From a checkpoint of a small mixture-of-experts model trained on Wikipedia.
Experts: 192 SwiGLU neurons an expert, 2 picks a token, a softmax router, 16 empty slots to pick.
Training: a variant of Muon for the experts, 916M tokens, 6523 steps.
Below are experts of layer 5 (counted from 0) of a mixture-of-experts language model. Rows are named router (the router's row for the expert), down (a neuron's output weights, with its number) and show model dimensions 160-319. Each number is 200 + 40 x the weight over its row's rms, rounded and kept within 0 to 999.
Before each expert's rows: "comes before" lists some tokens at least twice as common just after its tokens as in all text. This comes from a sample of Wikipedia text that the model never trained on. Tokens count by the router's weight.

# expert 30
comes before: "\n", "  ", " 0", " 1", " 2", " 3"
router,172,191,159,207,229,110,196,166,144,152,238,255,189,232,221,221,248,156,107,247,174,207,179,201,162,184,216,198,241,187,227,163,122,160,160,268,162,191,121,170,245,215,268,142,172,220,137,240,255,209,268,114,157,142,199,153,207,218,136,211,158,234,236,238,168,183,103,194,232,183,213,192,197,226,258,232,242,240,190,123,189,145,206,169,196,263,190,135,170,191,222,207,207,162,225,120,254,180,238,226,178,127,91,170,267,257,130,257,117,235,229,178,215,200,254,198,251,190,218,230,143,189,250,263,243,175,251,176,138,165,205,178,223,185,202,153,229,248,230,169,197,208,172,203,150,228,195,251,203,133,211,188,181,245,166,213,186,164,179,156
down0,188,206,163,190,155,182,223,240,169,214,212,248,182,214,185,242,285,173,101,119,172,208,243,294,251,179,221,155,152,186,196,199,260,155,224,138,243,149,230,249,241,214,101,202,173,240,220,246,204,177,170,142,265,133,124,194,192,224,203,123,173,162,205,198,205,198,145,283,285,200,272,196,223,260,237,179,232,135,172,214,236,262,211,172,239,243,198,153,166,143,241,169,225,205,190,186,251,266,234,168,176,120,188,144,208,206,223,268,215,184,175,171,209,128,90,119,252,198,229,144,192,157,261,209,243,189,256,202,188,202,199,241,282,187,168,223,222,224,276,317,107,188,164,148,214,266,165,225,228,149,150,155,209,199,212,222,170,176,191,190

# expert 9
comes before: "\n\n", " The", " He", " In", " It", " She"
router,140,234,245,167,196,142,206,257,262,153,154,184,188,222,170,169,221,264,147,221,228,197,152,217,229,221,199,193,172,124,240,228,184,202,203,218,146,203,202,153,223,207,186,162,217,295,137,214,210,142,234,176,186,123,161,109,299,142,232,176,205,181,223,192,189,265,171,223,183,144,187,161,227,297,190,200,196,162,215,216,202,80,135,241,160,227,199,151,153,200,198,249,186,292,224,175,208,156,199,262,200,203,142,241,275,284,199,208,204,204,212,244,269,227,289,222,194,263,242,202,206,258,192,223,247,180,221,132,219,174,257,171,148,239,151,228,138,225,171,162,137,230,188,224,266,194,255,229,232,177,179,231,182,196,229,152,263,213,276,191
down0,177,204,214,183,217,185,210,181,186,222,187,185,132,156,191,236,184,253,148,143,213,188,201,158,242,183,173,171,106,213,230,220,160,163,206,208,192,157,200,256,201,175,176,175,224,270,180,279,148,147,219,237,169,211,202,270,248,154,230,255,204,195,205,243,150,196,216,241,132,171,194,240,201,225,258,135,110,131,180,186,189,145,72,126,231,239,204,136,189,108,275,232,177,192,185,202,231,152,146,138,176,205,99,167,289,227,231,175,205,240,222,185,157,179,221,276,204,133,293,205,203,142,143,223,190,151,214,192,169,215,210,186,278,242,188,155,221,141,189,216,177,200,128,218,148,130,245,194,212,163,222,138,131,139,218,193,179,237,138,184

# expert 4
comes before: " |", "h", "|", "t", " JPL", "ham"
router,174,211,179,167,187,254,238,144,197,199,217,190,197,226,196,249,224,205,161,178,244,152,145,189,176,96,214,235,168,189,256,273,207,234,169,171,204,149,211,119,216,172,138,217,107,184,180,228,184,131,195,228,237,198,233,170,161,163,182,246,287,154,178,174,235,233,231,166,179,216,201,279,274,178,196,136,156,204,233,188,176,212,141,214,237,149,168,214,124,201,137,131,175,192,194,174,247,206,157,221,201,184,223,230,202,173,217,175,122,153,200,233,209,205,165,202,181,218,175,159,233,224,226,202,175,227,193,183,245,253,266,261,221,214,240,202,317,243,191,252,143,226,228,182,175,180,267,182,276,145,197,171,237,159,243,165,244,203,175,243
down0,213,240,215,207,183,212,207,276,140,179,174,221,120,210,156,160,223,202,139,186,176,220,237,224,196,200,202,195,225,161,205,243,294,212,231,184,220,216,150,216,265,234,136,218,151,137,254,194,166,248,185,161,218,226,289,157,178,164,232,195,211,199,194,170,142,131,188,250,195,208,239,303,211,227,200,219,178,174,222,189,192,319,178,141,235,191,115,248,206,220,223,244,172,217,176,188,164,277,186,136,269,249,157,214,236,246,142,214,150,147,211,195,258,178,179,174,170,162,183,157,218,239,211,167,252,232,172,164,152,169,196,193,223,255,198,193,238,213,159,195,202,284,185,133,230,217,286,206,205,171,111,199,210,121,186,171,181,196,180,248

# expert 13
comes before: ".", ",", " of", " and", " in", " are"
router,192,208,132,177,139,236,206,184,216,221,190,241,214,183,221,173,209,275,218,177,141,166,237,142,112,198,214,131,218,174,245,236,253,181,220,160,236,253,202,219,167,203,267,145,192,241,226,244,168,189,153,184,225,196,172,229,135,152,192,178,232,169,201,169,223,227,220,212,190,188,213,123,158,166,172,101,180,274,190,207,169,194,171,219,284,185,136,201,189,136,218,160,188,204,174,165,190,268,162,164,152,252,222,163,180,217,145,199,240,150,168,137,255,239,225,246,206,227,121,238,275,247,171,201,199,201,206,225,230,223,191,219,237,120,222,269,206,180,228,210,248,184,203,187,279,230,246,200,247,164,217,228,190,209,171,144,191,188,165,141
down0,201,300,133,220,156,112,249,133,152,187,149,213,185,215,63,201,190,208,216,225,229,188,142,205,176,254,235,217,194,152,265,221,213,216,256,152,218,233,229,163,240,150,182,140,249,161,265,172,245,218,208,196,156,212,153,160,238,156,203,226,191,177,184,180,162,209,212,245,271,214,157,194,222,209,227,194,284,209,244,191,216,210,208,139,204,230,217,255,202,180,198,248,224,200,204,172,224,299,194,266,217,226,178,200,148,216,186,148,247,142,277,184,157,201,198,217,185,174,206,164,221,221,172,234,203,195,267,224,183,160,206,165,264,275,219,165,169,190,173,250,169,273,201,176,233,123,235,243,169,210,213,207,213,169,239,125,200,196,237,201